config = dict(
    n_layer=8,
    d_model=160,
    n_experts=32,
    experts_per_token=4,
    d_expert=96,
    d_shared_expert=0,
    activation='geglu',
    moe_layers=[1, 2, 3, 4, 5, 6, 7],
    router_score='sigmoid',
    normalize_top_k=True,
    routed_scale=1.0,
    balance_loss=0.00091,
    balance_bias=True,
    init_std_router=0.0171,
    lr_router=0.00078,
    vocab_size=16384,
    norm='rmsnorm',
    norm_eps=1e-05,
    tie_embeddings=False,
    optimizer='adamw',
    lr=0.00178,
    beta1=0.9,
    beta2=0.99,
    grad_clip=1.0,
    batch_tokens=[32768, 65536],
    seq_len=1024,
    train_tokens=584800000,
    steps=12404,
    dataset='wikipedia_en',
)
Below are experts of layer 5 (counted from 0) of a mixture-of-experts language model. Rows are named router (the router's row for the expert) and show model dimensions 0-159. Each number is 128 + 24 x the weight over its row's rms, rounded and kept within 0 to 255.
After each expert's rows: a language model's description of what the expert responds to. This comes from a sample of Wikipedia text that the model never trained on.

# expert 11
router [125 120 148 171 115 135  64 132 174 118 127 121  88 138 138  83  63 130 130  89 118 151 131 159 131 125  99 159 135 107 131 117 129 120  99 126 147 124 162 138 112 118 167 128 110 124 114  84 166 160 153 154 126 144 105 111 126 104 139 126 129 134  96 120  88 151 142 154 184  86 154 164 112 140 141 115  86 105 138 148 119 110 120  85  98 111 165 146 111 146 127 165 157 125 130 140 110 157 165 132 127 114 102 106 122 156 139 136 118 162 129 121 143 119 149 175 141 106 120 125 114 154 113 131 114 104 146 131 136 108 164 128 146  82 130  68 131 146 114 127 138 141 124 148 114 147 150 115 107 118 152 120 170 176 113 165  99 181 167 130]
It responds to: Infobox list items. Line breaks, dashes and first words of infobox list entries, especially country names and proper-name adjectives, e.g. United States, National, Royal, Location lines.

# expert 30
router [140 118 112 158 103  95 115 120 148 164 149 145 111 152 134 119 115 150 122 109 111 148 126 123 142 147 134 129 135 100 136  84 117 149 142 107 118 104 143 107 119  99 157 155 119 128 135 124 112 146 142 117 137 175 122 132 138 116 118 129 127 128 146 115 115 154 142 132 157 142 141 135 139 145 125 133 104 121 105 141 158 141  96  87  93 114 126 126 166 133 124 168 131 110  97 170  83 185 161 140 124 137 180 100 118 161  87 120 141 142 147  82 159  83 170 125 109 148  92 164 101 188 130 111 126 144  86 100 123 120 202 143 126 129 155 117 146 141 116 150 142 167 117 123  89 139  93 164 153 130 154 130 112 160  86 149 126 200 142 122]
It responds to: Name syllables. Short syllable pieces inside personal names and titles, often Japanese or Asian, such as Sh-og-un, Nak-ajima, Nick-i, Dre-ier.

# expert 15
router [115 153  77 127  93  96 127 131 112 151 103  98 108 126 171 103 119 133 126 109  96 126 191 121 146 132 186  84 130 112 127 145 147 135  96 146 134 114 122 126  88 113 112 144 138 121 119 122 160 138 124 134 129 140 139 129 146 103 130 144 124 154  99 134  98 161 113 164 147 131 146 164 117 132 118 122 113 125 143  88 118 109 154 134 144 124 134 141 169 132 132 111 107  86 111 177 107 147 143 162 110 113 122 131 168  99 142 132 133 117 138 150 140 101 132 119 141 121  98 128 154 209 115 128 133  89 104 118 140 100 208 119 166 122 153 139 143 129  68 120 140 128 139 144 121 130 152 124 107 137 134 108 157 167 116 125  95 212 138 140]
It responds to: Parentheses and year starts. Opening parentheses, spaces before years and first digits of dates, as in "(born", "(2012)", "22 June 2020".

# expert 5
router [147 154 135 139  90 127  96 151 134 152  81 102 138 171 122  83 109 148 106  93 127 146 119 157 109 128 151 138 108 135 136 129 165 148 125 151 121 112 172 135 131  87 137 114  96 132 134 155 156 145 129 117 131 142 128 149 129 144 117 155 127 118 127 114 114 181 135 171 134 100 162 167 123 105 105 135 114 137 133 134 103 106 144  48 109 126 141 123 172 151 138 146 116  94 129 151 147 126 109 134 137 148 153 106 124 147 134 134 123 121 111  84 115 134 152 135 156 156 111 134 112 176 113 141 124 132 130 129 170  79 206  99 122 135 133 100 160 112 145  96 154 172 138 139 120 157 124 125 158 122 147 114 168 203 155 137  95 151 115 139]
It responds to: Place and group nouns. Nouns and name pieces for places, institutions and people groups, often after the, in or of, e.g. County, School, Canada, children.

# expert 4
router [134 165 121 108  91 141  98 121 122 122 148 106 136 116 121 141  83 123 122  97 118 127 164 151 119 151 127 157 163 106 116  99 146 150 122 120 124 139 130 139 142 124 110 119 120 139  98 137 133 136 126 113 132 147 109 109 111 124 127 136 156 143 150 122 143 157 138 143 128 120 136 136 127 138 130 133 145 126 101 133  95 136 149 124 143 137 156 141 168 122 127 148 140 111  95 131  98 117 108 153 106 115 155 130 153 113 102 150 169 112 147 109 111  93 153 126 137 104 125 134  94 186 103 132 140 118 105 109 139 125 171  91 150 112 129 105  77 140 121 113 106 147 121 104 146 118 135 154 122 158 149 101 168 159 135 146  25 255 148 153]
It responds to: Digits in coordinates. Digits, spaces and symbols inside numbers and table cells, especially decimal coordinates, degrees, measurements and blank or N/a cells.

# expert 29
router [127 120 114 153 122 107 119 157 106 128 131  90 109 137 146 117  83 121 128 100 105 163 183 139 128 145 162 138 112 108  99 105 136 122 134 148 144  83 132  80 147  94 158 115 117 125 125 136 174 134 105 121 118 127 109 130 123 161 165 130 126 136 101 116  98 173 165 143 146  91 125 140 131 163 135 100 118 108 104 135 104 102 105 138 114 102 107 106 160 169 104 174 123  94  85 162  87 132 129 148 126 162 157  87 100 161 139 116 146 143 126 124  78 147 174 137 114 142 112 150 110 163 110 104  89 136  77  94 124 100 166 152 128 105 111 133 119 104 133 131 115 152 121 151 119 115 151  72 114 119 133 115 170 157 140 171 105 147 122 129]
It responds to: Word-initial fragments. Capital letters and short first pieces of longer words or names, e.g. P, Al-tered, Ch-isholm, plus order in in order to.

# expert 0
router [114 145 135 122  96 129 106 153  94 129 123 111 102 145 141  77 111 133 108  93 114 129 144 158 140 136 181 152 145 101 149 128 135 159  90 119 140 128 145 118 114 100 171 109 112 148 120 121 140 149 132 141 102 159 118 124 159 133 176 112 112 126 137 113  93 169 127 141 172 120 175 133 161 104 147 139 114 136  97 121 133 143 138  85 118 176 193 128 171 175 125 117 166 139 153 174 152 150 126 127 106 171 130 125 120 170 143 160  96 120 150 123 124 127 126 148 139 140 121 106 108 176 121 118 124 118 131 121 129 125 203 161 134 123 141 103 133 125 108 138 132 184 131 167 104 124 155 102 157 128 129 128 165 142 140 147  99 186 129 122]
It responds to: Organization name words. Words and letters within proper names of military units, leagues, countries and institutions, such as US, World, Air Force, RAF.

# expert 27
router [125 159 104 156 126 149 124 138 132 159 116 124  95 145 123  83 135 133 134  76 107 132 153 150 149 129 151 164 173  91 142 146 131 156 136  88 153 107 137 102 125  94 135 158 133 101  74 127 167 112 168 104 120 119 143 138 157 144 171 151 111 140  91 109 117 103 137 134 121 163 136 138 157 145 114 105  98 130 150 120 112 106 154 124 144 102 124 138 156 131 147 181 126 118  92 174 123 102 125 144 119 158 124 125 170 178  92 134 158 130 130 149 141 134 109 163 114 131  95 158 109 130  97 131 119 156  78 144 167 134 165 108 138 143 107 123 168 132 125 129 164 156 105 160  91 107 139  77 129 121 148  98 172 165 138 124 129 169 111 129]
It responds to: Word-initial stems. Lowercase word-beginning pieces before suffixes in ordinary prose, such as ir-rig-ation, re-, sp-, sub-, pre-, Unpl-ugg-ed.

# expert 6
router [157 166 123 135  99 121 135 140 111 126  71  92 121 132 157  99 100 152 126  82 116 144 106 158 105 111 149 132 125 122 117 160 155 169 103 143 141 125 138 109 148 109 155 121  77 169 117 133 156 146 133 109 120 127 151 110 138 132 122 143 136 123 123 128  78 185 178 146 121 123 112 142 121 117 105 127 145 132 124 124 124 134 138  74 110 114 116 118 144 169 119 157 144  83 115 119 117 121 117 117 138 137 149 115 128 159 106 143 112 112 130  98 115 157 139 179 165 120 101 148 117 178 117 109  93 134 101  98 154  93 200  97 139 119 104 104 149 104 122 121 143 143 149 125 110 143 152 102 163 113 157 132 188 202 151 133 115 125 104 139]
It responds to: Common noun heads. Common nouns and noun-final suffixes after articles or possessives in prose, such as season, game, government, short-ages, execution.

# expert 31
router [119 147 114 130  96 111 135 117 119 109 164 105 116 132 147 134 110 107 141 118 142 156 159 143 149 145 124 120 126 116 118 169 110 126 162 140 131 129 118 109 140 116 119 163 139 130 139 125 189 143 126 120  90 134  97 133 119 126 148 142 151 123 142 124 107 124 154 173 137 153 166 136 127 137 131 141 122 116 134 137 120  88 133 144 131 143 129 129 147 132 142 146 126  87 140 108 102 123 136 138  96 164 120  93 155 150 112 131 140 185 133 111 122 143 139 160 146 143 127 177 103 138 110 146 102 119  98 146 138 100 162 109 142 144  92 146 161 134  93 103 149 108 113 145  84 155 143 153 102 135 194 128 183 182 100 137 108 250 149  97]
It responds to: Table and infobox starts. Line-start pipes and dashes opening tables or infobox lines, month names in dates, and fields like Date, Coordinates, Died, Candidate.

# expert 10
router [117 157 119 120 150 129 120 107 150 116 103 141 100 151 153 122  99 118 118  91 138 162  94 117 155 150 154 150 150  97 162 139  90 149 111  64 158 108 112 122 122 125 141 129  86 118 148 130 152 135 140 137 119 140  93 124 139 156 129 151 167 112  86 103  97 175 141 143 160 114 155 149 144 130 141 131 108 135  91 137 121 107 122  68  98 138 167 133 146 120 184 179 139  99 110 130 136 181 148 127 134 111 117 124 115 123 146 125 148 132 130  74 150 145 151 137 126 132  92 168 104 166  87 137  98 124 119 114 145  77 193 117 131 134 149 117 157 137 112 146 167 145 146 140 108 114 121 124 156 108 138  93 110 159 150 129 113 172 139 114]
It responds to: Mid-word name pieces. Middle or final pieces of rare names and place words, such as Le-ir-sund, Fleet-wood, Chesterv-ille, Be-ow-ulf, and coordinate marks like ″W.

# expert 24
router [125 120  95 117 104 124 107 133 138 154 109  89 102 116 138  96 159 117 106 135 124 129 221 143 137 136 139 175 105 131  95 115 169 145  87 112 143 128 136 132 135  88 157 118 124 122 106 123  99 125 119 107 133 151 126 140 149 140 173 151 132  67 113 111 113 143 153 124 167 113 130 118 170 136 137 104 105 116 124  92 115 134 140 168 125 123 139 118 125 148  96 134 138 146 115 132 100 145 130 133  98 148 162 129 159 126 141 122 119 134 141 131 114 139 141 131 148 157 112 148  94 141 133 141  96 132 105 102 127 136 209 121 131 138 137 138 170  94  82 122 128 128 121 148 104 148 141 117 167 158 126  97 174 158 153 134  80 201 142  85]
It responds to: Number and word starts. First digit of years or list numbers after spaces, and single capital letters beginning words, such as 1-976, U.S., 2-002.

# expert 25
router [125 108 110 156 130 143 123 118 127 147 129  96 115 137 169  75 114 118 125  92 118 140 201 108 133 124 148 198 125 117  98 146 126 186 107 133 137 164 133 106 131 124 142 105 135 134 118 133 147 169 108 135 150 142 173 104 143 117 138 128 100 113  93 111 140 144 153 135 114 127 126 147 116 118 134 137  90 135 121 100 114 115 178  72 116 122 146 122 127 139 131 129 174 109 103 155  86 117 160 135 109 135 173 114 174 126 162 148 104 151 154 138 132 156 142 156 150 147  93 157 117 139 115 119 166 108  99 109 157 109 149  91 151 113 108 110 102 119 111 139 142 134 129 146 123 139 166 122 167 137 133 125 187 175 147 129  87 171 118  95]
It responds to: Numbers and quantities. Number words and quantity words such as one, two, several, many, million, a, plus digits inside years and figures.

# expert 18
router [111 137 130 148 109 137 122 134 129 113 121 139 133 144 133 112 137 131 137 120 140 140 182 127 132 152 156 145 148 118 141 134 115 173 108 146 143 100 138 113 106 123 127 147 115 145 142 134 185 120 127 121 171 161 140 142 142 116 112 125 108 110 159  97 167 180 100 126 130 110 115 154 115 106 107 108  75 140 108 145 109  85 167  51 117 131  96 144 121 131 132 108 117 100 115 170 108 132 138 144 128 149 155 149 128 145 113 112 128 101 123 131 121 133 110 116 155 134  91 145  98 174 121 136 128 124  98 124 163 105 173  94 160 133 115  69  95 120 152 122 123 145 127 106  81 143 133 142 159 116 159 108 176 179 137 113  66 197 106 107]
It responds to: Dates and years. Month names after day numbers and later digits inside years and dates, such as 12 March, 191-0, 1-9-79, century.

# expert 1
router [123 152  92 125  84 105 113 156 135 149 129  95 158 132 160 103 127 116 148 123 122 112 123 129 137 146 142 118 142  88 123 146 149 157 111  85 100 129 114 116 121  99 129 124 132 163 124 146 124 118  95  98 130 163 101 136 140 131 135 175 152 139 122  94  99 139 124 107 147 104 148 174 147 168 118 109 104 122 102  92 126 110 138  89 101 147 187 137  98 182 144 133 115  77 105 158 135 151 182 126 111 100 132 151 145 145 134 148 150 112 105 134 132 146 149 111 155 124 115 150 150 169 129  99  99 118  92 126 136 119 110 150 115 116 134 119 154 110 103  98 151 159 125 127  96 141 146 126 142 129 200 129 154 170 153 172  74 165 119  90]
It responds to: Coordinating conjunctions. Words joining two items in a list or clause, such as and, or, but, &, while, plus list commas and table pipes.

# expert 16
router [133 139 120 111  98 125 117 141 133 146 164 133 102 129 156 100 112 135 130 102 120 133 205 114 120 151 157 187 131 137 136 110 135 152 126 133 143 134 123 117 117 146 135 142 105 172 131 161 156 120 123 121 131 143 133 122 127 176 134 153 129 126 178  92 130 156 137 115 128  88 138 121 144 157 103 128  94 112 107  76 128 124 160 140 121 149 144 134 153 135 135 125 133 121 114 138 104 136 148 141 143 142 154 111 146 152 122 158 141 125  97 120 160 106 112 114 157 131 138 177  97 188 113 111  97 116  99 119 115  92 127  98 162 123  96 118  88  86 122  96 128 149 113 170  99 183 105 130 116 144 162 105 147 209 131  95  67 153 141 136]
It responds to: Prepositions and vote pipes. Prepositions and possessives such as of, in, on, during, his, their, plus table pipes after vote counts in election results.

# expert 21
router [118 151 104 117 124  90 105 150 140 163 122 138  63 144 141 120 106 128 109 108 125 153 119 144 155 141 150 145 133 106 144 121 103 135 110 104 131  85 127 131  84 117 127 152  95 127 112 124 132 104 104 130 130 119  97 121 149 132 139 178 118 120 102 124 123 132 155 120 139 141 146 127 149 117 132 141  74  69 120 116 132 150 145  79 122 121 159 149 156 131 152 187 108  95  67 147  91 154 127 168 159 117 159 119 150 133 124 137 150 164 132 114 140 130 145 145 150 154 100 155  66 180 138 120 122 133 115 123 144  87 183 127 148 126 121 114 170 109 146 178 133 153  88 144 101 115  89 114 141 129 136  98 120 137 162 136 132 181 120 128]
It responds to: Foreign name fragments. Mid-word consonant pieces in non-English personal and place names, such as Mits-ub-ishi, Maric-op-a, Domíng-uez, Bh-airu.

# expert 3
router [126 111  88 134  84 134  99 138 158 184 157  78 151 136 134 115  97 109  96 115 123 117 212 149 131 134 145 143 124  96 114 119 143 152 102 132 132 153 136 125 147 112 133 132 114 147 114 156 159 120 126 101 132 152 140 135 130 120 115 124 128 137 151 115 140 149 116 152 118  96 128 121 124 128 132 105 137 161 122  90 152  99 145 123 118 151 179 118 129 119 129 153 159 108 100 143 118 117 139 123 110 142 136 120 160 169 152 150 170 140 149 114 138 135 153 132 157 101 108 125 120 194 155 122 134  99 115  87 130 109 180  92 130 124 108 108 108 133 128 134 121 131 128 106 144 117 128 106 144 161 146  99 190 155 169 168  71 210 136 138]
It responds to: Numeric symbols in tables. Digits, colons, commas and unit symbols in numbers within tables and stats, such as 3:48 track times, °, %, £, $.